python train.py --num_hidden_layers=10 --hidden_size=384 --n_experts=64 --experts_per_token=8 --d_expert=64 --d_shared_expert=0 --hidden_act="swiglu" --moe_layers=[1, 2, 3, 4, 5, 6, 7, 8, 9] --router_score="sigmoid" --normalize_top_k=true --routed_scale=1.0 --balance_loss=0.000481 --balance_bias=true --init_std_router=0.0171 --lr_router=0.000851 --vocab_size=12093 --norm="rmsnorm" --norm_eps=1e-05 --tie_word_embeddings=true --optimizer="soap_variant" --learning_rate=0.00559 --beta1=0.95 --beta2=0.95 --batch_tokens=131072 --max_seq_len=512 --train_tokens=733100000 --max_steps=5594 --dataset="wikipedia_en"
Below are experts of layer 4 (counted from 0) of a mixture-of-experts language model. Rows are named router (the router's row for the expert), down (a neuron's output weights, with its number) and show model dimensions 288-383. Each number is 128 + 24 x the weight over its row's rms, rounded and kept within 0 to 255.
After each expert's rows: a language model's description of what the expert responds to. This comes from a sample of Wikipedia text that the model never trained on.

# expert 54
router [100 124 142 156 123 130 152 132 158 109 137 132 189  97 159 132 145 191 154 168 161 100 111 106 123 122 153 101 143  86 127 141 156 136 110 135 152 169 110 135 112 123 146 121  98 132  89 151 108 159 154 135 113 159 119 132  98 144 166 118 113  97 113  94 149 138 136 122 138 149 126 190 104 146 121  71 144 156 109  93 128 130 109 147 113 119 163  77 189 114 113 146 156 132 140 129]
down0 [127 145 132  92  78 102 154 159 132 137 101 128 141 121 131 124 158 139 161 168 113 104 145 129 188 138 100 110 152 166 154 117  80 129 115 131 167 148  64 107 119 129 137  87  59  92 134 130 126 139 143 140 124  98 148 125  89 154 114 146 117 140 152 150 145 141 103 127 141 188 138 129 127 160 171 110 147 138 106  91 127 121 132 137 107  98 141 105 116 162 159 122 130 127 156 104]
down1 [121 132 119  97  82 185 125 144 170 148 159 131 168 121 118 165 115 119 136 119 106 114 131 174 137 125  56 124 155 157 125 101 166  97 105 154 116  93 109 126 137 113 125 154 139 112 114  97 138 127 138 136 121 104 106 116 141 165 119 156 119  96 126 116 127 125 137 164 127 111 123 168 137 149 100 164 103 154 153 150 111 141 148 129 142 122  67 104 117 100 122 138 122 153 130 150]
down2 [137 136 109 133 114 135 120 100 138 128  73 163  75 137 143 152 124 137 166 135 145 124 130 108 122 114 133 131 141 103 113 193 145 152 132  99 114 129 105 126 131 103 105 102 139 140 191 171 110 152 163 162 151 138 109 132  96 139 114  90 126 123 141 116 104 128  97  97 119 128 146 134 110 168 104  96 155 115 109 124 128 111 104 130 179 126 125 131 111 127 113 145 150  91 152 119]
What it handles: Opening parentheses and pipes inside sports and statistics tables, often after a country or team name, such as Italy (, India (.

# expert 47
router [ 93 164 146 152  69 116 112 127 103 133 121 120 122  94 136 108 127 155 133 150 118 118 113 118 111 124  85 137 129 118 153 106 131 149 113 128 182 103 134 139 153 100 113 121 133 111 121 136 158 124 152 135 141 129  65 172  99 137 141 173 143 130 142 117 136 131 146 109 164 113 163 148 109 137 125 122 108 179 146 131  98  84  99 128 127 120 151 138 131 127  92 111 137  89 107 151]
down0 [129  99 120 166  94 100 126 143 155  99 145  79 147 129 127 163  97 125 118 126 100 124 190 181 112  83 114 140 140  78 126 141 168 115 177 155  81 167 125 146 115 133 140 100 102 141 127 153 104 146  93 122 120 139 177 113 127 115  92  87 102 167 103  98 140 124 150 102 125 100 151 123 135 152 131 110 129 114 141 115 105 171 157 160 106  98 101 137 106 124 129  97 139 153 145 130]
down1 [ 77 128 180 131 105 118 151 136 143 121 137 126 134 111 132 214 131 173 122 137 171 121 109  75 147 150 179 161 146  70 125  94 123 123 105 102 165 125 155  86 133  76 115 111 115 142 131 121  97 115 140 181 130  86 164 125 148  88 115 142  73 134 121  99 136 113 125 138 158 109 123 126 120 151 148 113 153 141 125 124 110 107 147 118 143 122 170  73  95 131 128 156  97 111 136 124]
down2 [123 127 115 107 109 144 154 111 115 167 149 114 155  99 130 128 120 123 126  80 120 135 117 119 112 102 114 185 117 145 152  77 144 118 128 151 104 132 137 108 143 148  76 126 156 148 148 154 148 190 136 158 189 111 116  59  89 135 133 120 112 143 131 128 144 133 123 156 182  84 150 146 151 116 121 144  96 107 113 114 149 172 105 127 159 146 160 139 145 115 130  89 160 109 131 111]
What it handles: The first letter or piece of a word after a possessive or the, such as testimony, sovereignty, archive, plus their and his.

# expert 5
router [ 88 171 146 110 101 113 122 122 155 112 138  80 165 127 136 141 123 175 146 130 127 112 133 105 139 127  94 152 140 124 138 123 134 101 144 151 148 154 114 116 143 155 132 108 129 137 140 125 149 150 122 118 140 119 107 118 106 107 106 126 116 103  92  98 138 124 130  94 175  75 138 113 121 151 121  85 157 163 158 110 142 139 151 138 107 110 134 103 115 133 146 150 153 108 146 139]
down0 [155 106 129 122 133 118 153 182 137 142 149 165 117 110 124 141 108 147 129 118 126 119 160 114 163 129 152 121 110 133 117 123 129 161 142 112 102 100 116 120 128 161 142  90 102 157 148 116 125 160 152 117 136  75 159 117 163 125 110 142 134 116 130 105 175 123 133 139 102 129 129  84 135 102 116 113 141  77 144 115 105 105 146 138 131 143 144  77  98 103 128  87  89 127 121 154]
down1 [132  92 109 160 176 152 173 128 155 131 137 170 122 176 173 107 113 137 172 159 141 149 125 110 135 130 170 114 137  88 103 144 105 131 106 108 111 142 103 198 142 122  93 138 137 115 110 145 152 133 135 135  98 110 122 113 143 115 113 103 133 146 126 134 145 153 130 108  67 125 210 158 125 121 115 131 137 134  87 133 139 168 152  74 132 158 102 127 112 113 200 126 108 135 112 130]
down2 [175 135 113 149 144 128 108  84 128 100 115 152 154 121 142  95 113 110 177  87 123 133 104 119 129 145 108 124  99 129  65 142 140 152 156  99 140 127 115 133 148 154 105 142 152 130 137 129 131 130 125 137 117 162 100 112 102 104 151 147 107 115 117 128 127  81 122 129 149  99 134 123  79 170 105 139 117  77 164 112 171 118 103 149 156 117 148 107 169 139 135 106 113 175 119 127]
What it handles: Final pieces and suffixes closing a word, often nouns, such as -tion, -ment, -s, -ed, film, club, design.

# expert 59
router [122 154 153 151  99 117 144 103 126 131 139 111 130 115 127 131 111 110 151 149 126 129  98 138 130 151 141 123 124 118 145 121 106 138 101 125 133 133 132 152 118 117 144 109 176 156 124 140 117 120 140 126 129 148  77 147 121 130 143 171 132  83 168  72 117 122 144 116 120 163 175 167 120 127 130 118 106 170 134 120 109 138 126 112 154 106 151 124 120 163  82 128 175 111 141 137]
down0 [101 132 132 179 176 140 180 133 157  86 141 128 160  98 145 147 134 129 150 129 164 103  96 102 181 123 151 114 122 125 147 150 119 124 122 142 102 128 108  88  87 145  97 118 160 158 170 166 131 156 109 167 158 123 127 131 138 161 134 116 135  95 150 121 122 129 101 135 115 105 110 121  88 119  97 116 163  87 129 100 124 128 120  88 171  86  93 124 162 127 116 114 112 114 172  94]
down1 [118 129 134 115 146 108 141 151 127 151 196 111 137 123 131 108 130  79 120  96 155 171 119 113 123 136 119 173 123 181 176 129 161 106 161 122  91  99 141 153 115 103 104 127 141 145 143 115 161 153 155 113 154 127 114 137 111  95 139  94 105 149 135 104  90 147 164 125 114 160  79 183 113 116  90 136  83 173 138 163 124 161 116 104 160 118 129  92 116 150 160 166  98  71 100 149]
down2 [134 132 141 146 129 135 123  97 144  88 101 147 124 150 119  99 117 127 109 147 107 131 117 139 118 123 126 127 145 133 106 135 158 131 141 119  91 147 157 148 128 112 154 130 111 155 152 114 122 114 103 162 108 150 149 148  97 126 210 109 137 159 145 105 139 131 120 144 133 113 128 153  98  76 123 123 166 136 152 156 128 107 159 163  97  87 110 114 116 124  94 124 155 147 114 131]
What it handles: Capital letters or capitalized first pieces starting names and terms, such as St, Br, Th, and lowercase p in pumps.

# expert 3
router [ 75 192 154 149 131 171 103 133 161 106 152 135 137 158 169 126 132 116 140 108 139  92 110 143 136 116 147 118 166 113 160 139 111 179 122 134 133 106 129 156 102 130 105 136 177 137 140 105 177 115 130 143 104 137 116 155 128 141 168 118 152 127 111 106 117 124 148 109 177 103 123  90 131 171 132 137 132 198 145 123  80 141 117 115 138 121 135 101 136 126 119 140 114 132 134 128]
down0 [133 111  95 169 127 102 101  97 149 106 142 143 128 134 137  86 132 107 175 160 140 104 148 161 121 121 155 114 116 121 194 132 117 110 155 152 125 121 126  81 152 118 132 109 148 148 110 106 169 155 131  97 147 137 159 155 118 144 125 155 163 102  94 158  94 195  98 139 148 118 141 100 143 147 107 131 207 123 110 127 155 144 101 124 147  93 149 140 110 142 174 124 170 132 121 157]
down1 [132 133 108 153  93  97 118 114 160 154  89 149 142 131 122 124  73 162 198 138 171 120 121 130 125 128 117 110 136 123 116 152 139 123 123 113 122 153 128  88 150 188 137 147 146  89 125 155 127 167 137 137 112 135 136 132 119  79 139 143 136 146 120 111 136 112 120 166 135 171 174 117 104 161 153 134 149 131 137 137 174 106  72 146 145 133 162 139 117 103 140  97 121 111 151 127]
down2 [146 172 149 139  81 129 100 160 107 116 103  94 111 138 124 138 135 115 136  79 145 100 101 118 145 107 163 101 126 109 153 118 143 109 175 104 110 145 180 118 141 120 148 104 122 103 153 125 122 153 135 154 137 145 175 158 129 176 139 113 114 110  97 173 172 131 139 143 114 110 135 119 115 134 143 127 151 132 126 160  79  97 123 150 174 170  91 147 124 132 122 112  76 136 113 139]
What it handles: Commas, periods, semicolons, line breaks and clause-joining words after a finished phrase, such as ", but", "and", "while", "However".

# expert 48
router [ 96 128 111 125 161 137 118 138 133 120 121  95 124 149 160 134 126 101 147 148 142 109 103  93 112 117 112 161 146 128 140 129 131 107 103 117 167 141 145  98 111 109 120 112 148 176 105 114 151 150  93 160 128 135 123 105 119 127 139 105 129 123 133 117 152 137 134 126 115 124 145 140 110 124 132 113 138 164 120 141 120 147 157 111 113  93 131 141 117 128 117 159 142 142 153 106]
down0 [ 99  94  71 135 133 145 130 177 175 159 119 142 125  72 150 142 137 125 107 103 154 135 108 146 123 117 166 129  99 133 114 152 138 172 159 100 165 128 138 100 116 121 147 139 110 163 170 122 142 123 148  91  91 148 124 168 136 165 151 116 131 146 104 133  93 136 154 117 130 107 116 117 125 101 121 148 148 139 141  98  95 114 114 144  96 153 106 145 123 123  99 125 134 127 147 118]
down1 [ 84 170 127 152 125 156 160 168  82 123 139 109 110 110 120 118 164 149 105 125 123 142 134 142 107 114  91 129  78 170 130 123 118 121 120 136 116 108 158 133 124 134  91 143 135 122 152 157  96 108 122 120 141 100 121 104  93 150 129 105 134 118 152 141 106 121 119 141  93  96 155 128 101 116 104  75 139  79 161 160  90 132 163 116 108 126 135 135 150  88 143 128 129 146 112 134]
down2 [108 128  97 147 163 134 129 144 126 103 103 162  64 136 144 121  84 137 114 139 139 140 145 107  96 149 139 113 138 124  91 153 186 130 103 110 147 163 133 124 141 163 151 111 186 152 142 127 114 129 119 133 153 129 108 155 106  94 168 171 132 164  77 131 118 141 100 127 121 124 125 122 128 148 142 155 135 157 153 135 132 164 154 126 128 147  93 144 124 156 121 144  80 132 135 134]
What it handles: Short lowercase pieces in the middle or end of words, especially rare or foreign words, such as stup-a, abl-a-q, war, met.

# expert 49
router [127 157 158 151 137 116 143 137 167 109 138 168 127 136 132 124 123 112 134 118 137 110 110  98 153 135  95  99 153  91 136 134 146 135 116 154 149 141 126 136 152 128 136 133 179 218 132 142 131 114 120 135 136 144 111 121 127 152 143 142 139 124  86  99 111  92 134 153 149 115 115 107 116 145 125 125 132 149  86 103 131 132 113 142 137  98 145 139 153  99 121 164 151 123 146 128]
down0 [125  99 159 120 136 140  71 132 128 141 135 106  94 142 137  90 123 119 163 118 138 142  88 138 117 114 153 123 134 101 130 143 121 134 117 133 123  99 122 141 148 133 138 126  99  93 122 140 141 136 165  98 177 141  99  86 125 159 121 110 150 143 159 134 121 144 129  88 118 107  99  96 115 114 155  93 122 138 132 112 128 107 131  97 111 156 107 142 107 121 129 162 136 192 212  94]
down1 [144 139 144 120 101 117 123 162 113 155 137 153 145 145 201 107 150 121 111 129 131 129 100 121 130 104 131 112 136 139 135 172 167 159 132 109 134 122 111 158  96  55 123 163 116 155 159 198 146 124 122 127 118 116 116 189  83 165 122  94 153 129 132 132 170 147  84 119 144 102  99 119 151 142 128 119 130 140 153 154 124 141  92 130 102  99 124 127  87  91  67  89 139  87 145 109]
down2 [174 130 104 125 175 117 120 164 154 137 134 108 126 140 140 137 126 118 112 118 119 142 112  60 147  96 146 128 110 119 126 132 132 146 137  98 119 170 126 153 126 110  46 123 102 148  91 157 140  83 133  97 141 117 146 145 146 175 135 144 133  85 123 127 201 148 124 149 177 133 113 134 148 133 151 131 176 104  99 101 133 153 101 130 107 104 135  97  98 147 148 104 129 151 125  92]
What it handles: Single letters and short pieces inside names or rare words, often after a capital, e.g. enig-m-atic, Mc, ov, og.

# expert 6
router [104 142 108 134 136 120 119 141 148 106 143 131 165 157 132 139  97 141 159 144 128 110 132 156 139 122 124 115 187  95 139 113 105 128 110 147 182 129 129 132 111 104 141 124 143 164 104 122 150 148  81 116 138 137  80 126  76 114 153 117 136 123 142 121 161 128 176 144 134  83 133 144 111 118 124 103 149 145 126 121 122 118 144 137 148 151 140 106 136 145 137 143 149 130 203 165]
down0 [101 123 152 117 134 145 162 108  98 115 105 128 120 146 155 153 141 102 145 142 169 147 129 113 113  70 150 143 160 128 128 118 144 136 121  82 153 131 185 108 124 164 139 128 142 107  79 105 162 108 122 103 148  86  79 134 127 131 106 108 165 142 150 104 165 148 165 142 123 142  53 116 138 111 168 111 125 155 113  92 155 162 111 157 126 127 137 135 135 124 155 113 133 166  89 160]
down1 [139 168 138 120  86 131 184 157 167 157 133 150 127 109 126 100 122 136 107 178 139 108 113 120 114  96 138 137 148 151 154 146 138 152 119 123 157 107 117 150 102 107 115 125 105 163 124 154 118  93 114 108 152  77  82 138  99 117 101 159 144 119 108 108 132 150 131 105 171 119 100 133 125 142  84 138 112 106 105 132 158 119 115 135 123 158 140 103 133  88 136 124 137 118 144 149]
down2 [ 93 176 125 125 156 126 142 156 162 205 123 110 147 172 134 150 148  88 154 155 143 132 149 116 165 114 165 123 118 134  92 147 182 135  58 172 138 187 131 136  77  96 126 145  74 126 130 155 115 161 153 120 122 161 126 119 116 148 144  86 117 162 149 144 110 184 100  99 136 132  90 144 119 152 162 110 118 118 138 126 115 138 112 136 138 117 109  96 104 132 117 134  84 114 125 164]
What it handles: Past participles and -ing forms after was, were, to or and, often before by or in, such as held, used, made, released.

# expert 53
router [108 189 136 118  95 148 122  97 145 144 108  83 154 143 156 155 125 188 138 133 156  83 115 101 139 100 107 126 137 111 150 113 122 166  82 179 130 138 143 162 113 125 102 143 112 165 148 143 109 136 115 117 110 152 103 150 110  86 172 116 122 175 118 123 117 106  99  73 149 112 126 119 125 155 142 151 178 217 145 130  98 118  77 105 111 107 150 103 105 116 118 136 146 130 124 153]
down0 [149 151  97 102 138 149  92 136 103  65 165 121 157 131 122 105 128 121 126 110 146 122 121 119 120 128 126 144 108 132 153 166 161 111 167  98 101  84 133 127 131 142 120  96  85 128  90 144 118 137 129 166 153 166 117 121  90 151 153  97 131 120 122 141 118 103 155 136 117  60 173 114 122  94 102 136 123  64 139 128  97 136 115 120 116 125 137 125 167  76 120 141 135  88  91 137]
down1 [145 145  86 148 115 155 100 104 129 129  99 145 154 155 128 114 144 105 111 114 163 125 186 117 187 130 163  97 109 121 110 180  97 145 155 123 131 141 136 114 169 152 112 141  99 173 124 134 104 125 149 125 120 149 151 125 140  99 146 114 101 145 154 124 116 145 136 131 146 114 133 124 116  58 157 133  88 127 164 102 122 109 148 126 111 148 137 106 129 155 109 143 123 153  66 118]
down2 [122 160 103 136 118  95 165 149 144 116 138 107 104 113 144 111 117  86 145 114 142 129 107 120 129 155 132 159 135 103 121 158 140 117 113  82  93  99 116 101 112 141  75 140 113  88 147 145 119 115 119 120 108  88 132 106 145 150 112 151 152 139 151 127 145  84 137 151 121 170 122  84  99 107 129 148 131 139 129  82 119 111 126 130 126 104  97 111 167 113 131 111 100 112 111 168]
What it handles: Coordinating words and closing punctuation between items or clauses, such as and, but, with, periods, closing brackets and table pipes.

# expert 16
router [ 91 134 123 185  93 132 123 105 144 117 126 143 140 106 112 116 187 143 136  99 116 118 132 118 116 104 131 144 109 108 184 146  93 112 130 127 127 120 136 130 135 118 151 134 142 139 147 122 140 126 113  95 116 160 140 157 129 150 120 119 136 115 112 131 127 117 138  77 115  91 129  94 191 182 131  96 138 180 136 122 110 103 172 125 152 105 134 137 122 129 137 144 154 114 124 149]
down0 [130 138 134 114 115 104 156 131 156  77 120 104 146  71 130 151 144 132 106 100 122 148 117 160 121 135 111 134 134 120 126 109 165 135 126 150 111 172 150 134 153 157 127 123  90 121 137 195 121 105  88  71 107 154 147 126 129 129 133 158 139 110  80 155 105 109 141 139  91  78 128 102 177 131 129 127 149  99  94 124 109 116 150 130  92 164 163 176 121  84 131 167 143 125 112 152]
down1 [112 126  89 135 149  98 177 117 117 117 116 124 113 151 119 156 103 159  87 157 128 126 115 110 151 122 144 118 170 101  97 116 125 169  91 126  96 163 154 129 136 112  93 174 110 101 137  92  90 164  99 106 106 125 109 145 160 127 153 142  99 114 149  83 109 136 131 147 112 140 141 115  91 157 116 126 155 108 159 166 173 148 146 119 103 151 122 136 124 137 154 158 170 164 119 112]
down2 [ 97 124 126 125 113 101 144 123 111  78 117  89 149 120 118  93  84  92 122 116 152  79 179  91  97 106 139 139 142 141 159 137 115 154 144 138 117 137 174 148 147 140 122 141 118 144 110 110 104 140 111  93 167 107 134 154  70 118  76 138 151 143 128  95 137 116 158 153 140 144 124 112 109  97 143 112 105 124 117 127  92  99 130 144 111 191 162 109  59 131 107 132 138 111  64 145]
What it handles: Auxiliary and linking verbs such as was, is, were, also, plus commas, pipes and line breaks in tables, lists and citations.

# expert 14
router [112 148  98 148 142 143 144 172 164 139 153 101 116 142 165 137 127 127 131  98 133 115  81 112 113 142 133 135 147  97 168 152 107 146  97 113 117 127 129 189 142 134 136 136 154 151 142 133 122 112 100 121  97 154 105 145 124 125 144 170 153 106 137  88 151 132 135 122 172 131 118 105 159 166 164 123 128 146 135 105 122 110 120  94 137 139 131 131 116 102 116 135 135 109 126 152]
down0 [137 144  95 116  75 128 168 101  83 112 161  97 112 140 134 102 155 121 133 125 109 135 103 140 116 126  73 127 112 114 119 105 168 108 118 161  95 104 129 115 163 117 142  86 130 160  73 128 114 156 121 150  74 120 108 126 125 128 116 106 101 104 112 139 158 141 140 105 146 145 127 122  95 149 161  90  99 132  93  93 190 156 143 183 102 101 122 171 149  98 140 126 140 121 145 132]
down1 [128 168  90 102 137 113 112 102 117  93 112 135 139 122 125 116 120 111 117 154 137 151  97 149 122 182 157 113 105 165 107 145 124 109 135 132 185 133 124  68  90 150 132 151 119 125 116 138  98 123 116  95 147 136 114 155 132 111 140 145 130 157  99 101 182 208 161  93 115 150 133 115 111 151  83 136  99 117 137 130 123 106 135 111 125 177 128  94 147 137 155 154 112 126  94 141]
down2 [133 127 127 150 132 102 124 127 115 134 127 100 114  94 105  89 173 134 131  81 137 134 133 116 150  78 147 132 132 129 129 113 112 124 127 131 140 148 132  87 133  77 138 143 130 163 144  94 109 130 153 130  96 137 125 109 145 143 121 135 130 145 114 138 141 103 136 127  90 196  95 114  77 164 119 169 151 137 149 154 123 138 137  90 129 127 148 121 146 149 131  78 122 139 142 105]
What it handles: Commas after place names, dates or titles, plus in, during, en dashes in year ranges, and family in taxonomy.

# expert 41
router [129 143 140 107 145 166 155  92 146 139 108 116 146 124 172 104 126 122 119 108 153 116 123 120 114 145 136 132 178  83 140  94 136 151  97 150 123 101 137 147 146  91 155 136 145 145 142 131 149 121 118 134  90 138 117 177 119 149 159 136 105 119 160 117 146 107 137  89 110 147 160 136 167 117 157 134 121 168 143 104 116 127 143 132 144 126 127 124 122 126 134 125 175 130 117 120]
down0 [135 190 118 150 128 109 103  97  85 145 142 138 174 118 153 104 121  94 108 114 168 105 167 135 157 135 187 111 113 151 123 126 145 136 126 175 177 120 134 125 120  88 122 122 139 148  98 141 120 160  95 111 125 142 120 117 147  97 142 130 128 127 148 170 139 126  64  93 140 114 100 124  97 114 103 133 124 101 111 157 135 148 111 129 136 168 136 123 115 146 142 144 137 102 116 108]
down1 [167 119 105 104  99 136 117 130  74 127 164 116 127 130  92 132 116 169 114  99 128 118  88 103  79 131 150 139 140 128 128  96 153 128 108 113 136 150 104 110 119 175 147  83 159 115 138 109 134 129 124 104 185 105 130 109 123 121 136 133 100 154 155 108 138 109  94 151 104 142 124 117 143  86 134 124 118 121 134 105 139 133  73 139 141 198 142 112 115 135 123 120 136 132 138 127]
down2 [164 107 137  81 135  98 105 102 144 146 125 167 155  74 142 126 134  97  70 161 132 112  73 117 117  73 132 102 149 122 138 108 194 129 164 127 125 133 130  71 132 158 136 101 131 168  89 168 135 123 158 162 143 164 125 112 164 132 129  98 104 116 106 141 122 138  79 121  92 131 102 103 102  96 131 150 114 162 144 130 113 153 119 105  94 147 140 145 112 130 139 153 157 155 113 141]
What it handles: First pieces of words, mainly Latinate prefixes like con, pro, dis, re, sub, often in infobox field names.

# expert 61
router [140 155 127 149 135 131 135 139 187 127 121 118 142 136 139 143 138 114 122  97 130  71 167 136 102 133 113 105 168  68 128 165 150 108 131 123 149 119 107 120 150 141 158 138 134 139 108 135 157 140 120 104 155 167 122 166 139 151 138 137 150 118  96 131 138  91 132  95 158 105 150 133 154 128 101 123 126 158 121 118  95 113 118 144 122  71 125 124 122 126 138 151 138  84 159  96]
down0 [ 94 131  70 156 132 142 103  83 120 132 145 119 175 122 143 116 141 111 137 140 106 133 107 129  99 131  84  74 108 126 122 132 116 118 112 133 189 141 118 119 159 124 102 128 114 123 110 135 148  96  97 128 111 138 176 137 103 150 124  97 144 152 150 119 149 142 104 118 119 107 111 158 149 137 130 162 112 143 112  94 119  91 161 152 136 168 128 116 147 128 119  93 111 122 125  83]
down1 [145 136 165 137 100 107 129 120 123 103 116 148 139 147 105 151 168 122 127 104 154 113  72  97 147 111 106 118 123 143 101 160 116 114 136  81 145 138 169  90  89 108 147  70 131 172 126 121 151 170 166 113 167 105 110 133 123 151 135 149 162 109 120  95 131 129  99 157 123 117  88 173 112 120 123  91 115 175 129 102 141 116 128 112 146 123 136  93 119 168 110 144 104  82 161 113]
down2 [156  94 144 101 198 154 134 140  98 159  92  90 154 112 138 119 155 130 145 108 122 107 120 134 147 132 125 125 108 129 156 147 162 137 130 128 159 139 147 150 152 115 132 127 135 135 109 153 141 124 155 149  98 150  99 138 116 144 108 123 142 128 129 112 118 108 104 143 127 117 124 153  96 128  93 102  98 142 128 141  93 148 112 163 120 116 143 114 114 160 157 102 126  95 159 131]
What it handles: Lowercase pieces completing place, person or taxon names, e.g. Sens, Alingsås, Poppins, Greensboro, and words like County, Park.

# expert 24
router [109 146 121 170 123 165 151 129 136 131 117 144  98 114 144 160 141  94 205 118 117 103  82 121 151 131  92 151 113 113 164 132 158 116  83 149 110 124 115 166 122 127 174 125 181 163 149 148 139 127 106 152 100 171 114 167 114 161 135 142 179 125 134 132 147  86 100 114 111 114 123 110 128 149  99 134 122 165 175 138 103 123 140 125 174 100  92 173 122 129 123 142 145 116 131 131]
down0 [127 118 108 156 130 144 112 151 125 175  89 118 106 140  95 104  96 112 133 129 118  88 183 115 128 129 174 108 147 113  99 137 161 111 132 100  98 118 165 139 102 112 114 134 146 145 134 150 129 147 150 153 157 113 154 113  68 100 139  99 126 117 130 142 136 136 138 124 120 140 164  78 154 107 104 129 175 145  78 115 127 140 162 136 171 149 154 132 113 122 117 126 136 122 119 158]
down1 [137 159 168 159 124 115 127  99 147 112 124 143 128 126 142 121 119 125 119 155 128  95  87 134 131  87 136 156 174 158 112 107 158 158 120 130 107 135 103  97 143  99 106 154 166 118 126  91 116 141 107 152  85 139 168 108 149 128 113 123 120 136 153 146 118 145 143 142 118 124  93 150 106 104 106 162 144 134 106 133 129 126 128 185  92 119 124 152 146  92 165 130 129 125 165  98]
down2 [ 96  91 111 141 154 122 114 138 129 128 138  89 132 143 139  63 107 119 139  99 129 127 143 108 158 124 123 169 145 117 112 132 159 157 173 116 146  92 110 138 121 111 141 103 122 145 170 126 141 181 112 149 140 134 143 126 141  90 136  73 168 136 137 144  94  94  68 130 127 109 190 107 127 136 157 145 156 146 124 105 119 151 120  84 117 125 150 153 108 102 151 139 132 135 147 184]
What it handles: Is and was right after a subject in opening sentences, He, first names like John and William, and foreign-language function words like est and et.

# expert 26
router [154 129  87 152 133 153 156 115 128 136 154 111 135 137 156 122 154  79 194 115 141  78 100  96 130 101 125 141 143 111 129 139 163 118 142 108 159  98 102 141 133 138 137 143 153 125 129 105 123 114 112 116 120 123 155 122 133 151 132 151 132 116 109 147  82 138 109  66 142  96 112 148 149 135 123 102 131 162 111  69  97 152 131 174 131  74  90 161 118 143 125 158 120 113 142 122]
down0 [ 88 151 123 151 144 117 108 161 115 102 136 134 138 127 139 135 105 141 111 139 201 154 137 161 183 153 132  95 125 146 153 103 146 102 128 133  89 159 126 135 127 100 136 141 123 131 125 140 126 132 114 140 156 158 135 144 118 155 191 122 146 185 118 118 130 148 145 135 181 155 122 153 138 148 118 133 144 157 151 118 156 134 105 104 124 131 120  85  91  71 142 114 123 136 132 111]
down1 [159 149 114 101  98 102 164 120 155 153 105 125  98 101 141  98 115 173 144 113 171 133 130 118 154 182 133 149 129 174  85 125 125 115 127 148 126  98 152 123 112 126 116 128 156 121 145 126 109 149 117 144 148  99 108 122 124  84 133 149 132  95  89  83 102 109 137 128 129 154 146 109 147  80 111 129 146 135 125 143 123  65 100 127 142 120 131 108 141 108 114 142 154 110 115 142]
down2 [147 150 120 124 117 157 168 174 141 166 160 118 131  82 161 120  79 114 104 135 116 142 144 151 170 155  87 141 135 118 139 147 111 144 127 142 150 142 159 103 101  95 114 118 112 120 106 111 164 132 119 113 120 121 165 152 125 135 132 146 113 110 143 167 149 109 140 129 188 137 134 124 131 158 156 112 164 175 134 134 126 113 195 146 135 127 119  91 100 113 114 133 129 148 126 119]
What it handles: Mid-word pieces of foreign or unusual proper names after a capital letter, often accented, such as é, an, Mor.

# expert 18
router [ 93 162 124 153  99 119 140  93  99 129 118 113 120 141 130 130 132 141 188 154 123  97 112 140 140 123 136 104 127  91 176 156 126 143 126 131 151 130 143 134 117 122 131 114 139 123 148 123 128 129 135 132 120 189  93 134 131 140 148 173 183 136 132  85 123 127 128 111 149 113 140 147 161 139 138 144 116 168 159 114 119 102  90 116 154 113 118  80 129 149  82 119 163 136 169 119]
down0 [128 114  92 111  92 121  71 129 156 123 133 113 111 153 139 106 104 121 159 100 150 122 149 118 121 134 145 154 146  97 164 103 123 111 105 128 155 106 120 132  93 113 141  98 102 142 134 101 160 156 114 133  93 111 153 149 131 141  91 123 143  91 133 102 126 144 104 153 119 113 123 118 103 126 139 105 131 149 126 119 114 207 179  85 146 141 124 127 124  90 132 141 175  88 126 161]
down1 [150 100  98 118 147 126 151  90 131 146 101 126 170 130 103 129 101 123 161 129 128  98 133  86 148 160 147 163 144 126  84  74 149 157 116 141  86 123  96 144 129 162 122 145 144 131 116 134 126 139 143 136 105 117 120 134 141 150 133  90 167 172 176 119  99 138 113 107 119 121 179 126 110  61 171 110  88 122 148 142 109 131 126 128 152 130 136 129 123 144 124 112 102  59 158  84]
down2 [141 146 129 137 137 167 124  85 134 133  86 104 160 128 116 146 144 221 127 144 161 141 104 100 139 137 138 121  82 123 163  96 110 108 109 129 144 119 136 148 111 117 133 140 152 111  98 134 164 175 135 115 151 144 118 112 112  97 141 117 114 122 149 116 134 133 116 125 170 139 157 111 118 116 102 153 141 130 129 130 171 114 111 146 130 104 122 151 110  99 104  93 105 123 103 174]
What it handles: Opening capital pieces of proper names, such as Al, Sh, St, Br, plus pipes closing table rows before a line break.

# expert 35
router [112 160 152 146 135 139 112 140 137  93 133 106  98 126 143 145 151 122 149 100 148 108 112 133 131 162 144 109 179  99 138 104 176 130 101 122 145 130 121 129 110 143 161 112 153 123 127 120 133 125 135 164  70 125 131 158  91 140 197 127 122 102 151 120 130 131 144 124 127 119 158 158 149 145 134 105 151 178 145 120  93 123  99 114 110 106 134 118 155 111 118 138 129 135 140 151]
down0 [138 125 127 137 118 163 107 129 128 165 114 118 113 111 128  87 127 160 110 163 147 138 154 138 107 131 129 124 174 115 115 116 119 167 125 141 107 149 155 121 144 107 128 124 112 131 132 115 115 118 138 112  85 128  99 108 155  88 136 115  88 130 130 137 116 143 126 112 170  84 121 104  68  64 116 164 127 126 172 168  98 125 127 142 134 117 146 130 102 127 147 125 118  89  93 148]
down1 [101 133 173  99 125 111 120  92 128 135  94 145 136 123 140 143 145 105 117 136 108 103 111 123 177 126 170 148 152 131 151 116 157 151 165 121  67 115 152 131 104 121 135 147 102 173  91 123 142 150 125  99 106 122 146 132 154 160 138  96 146 125 102 158 115 132 156  92 120 163 153 166 159 137 149 106 147 133 141  94 121 174 144 147  91 131 160 128 104 112 135 113  91 111  96 172]
down2 [118 138 142 126 147  98 130 143 131 129 151 149 115 107 152 152 172 165 135 178 114 128 171 137 120 144 111 128 167 157 136 115  89 138 136 128  89 134 132 141 134 124 134 154 138 180 125  93 143  79 110 153 110 177 172 121 138 110 109 135  97 110  88 185 142 138 155 152 166 135 111 125 140 106 117 147 147 145  96 140  81 140 117 158 115 149 128 134 161 159 117 137 100 133 139 159]
What it handles: Opening brackets and quote marks, paragraph breaks, list dashes and heading marks, as in lit. 'long street' or (Japanese:.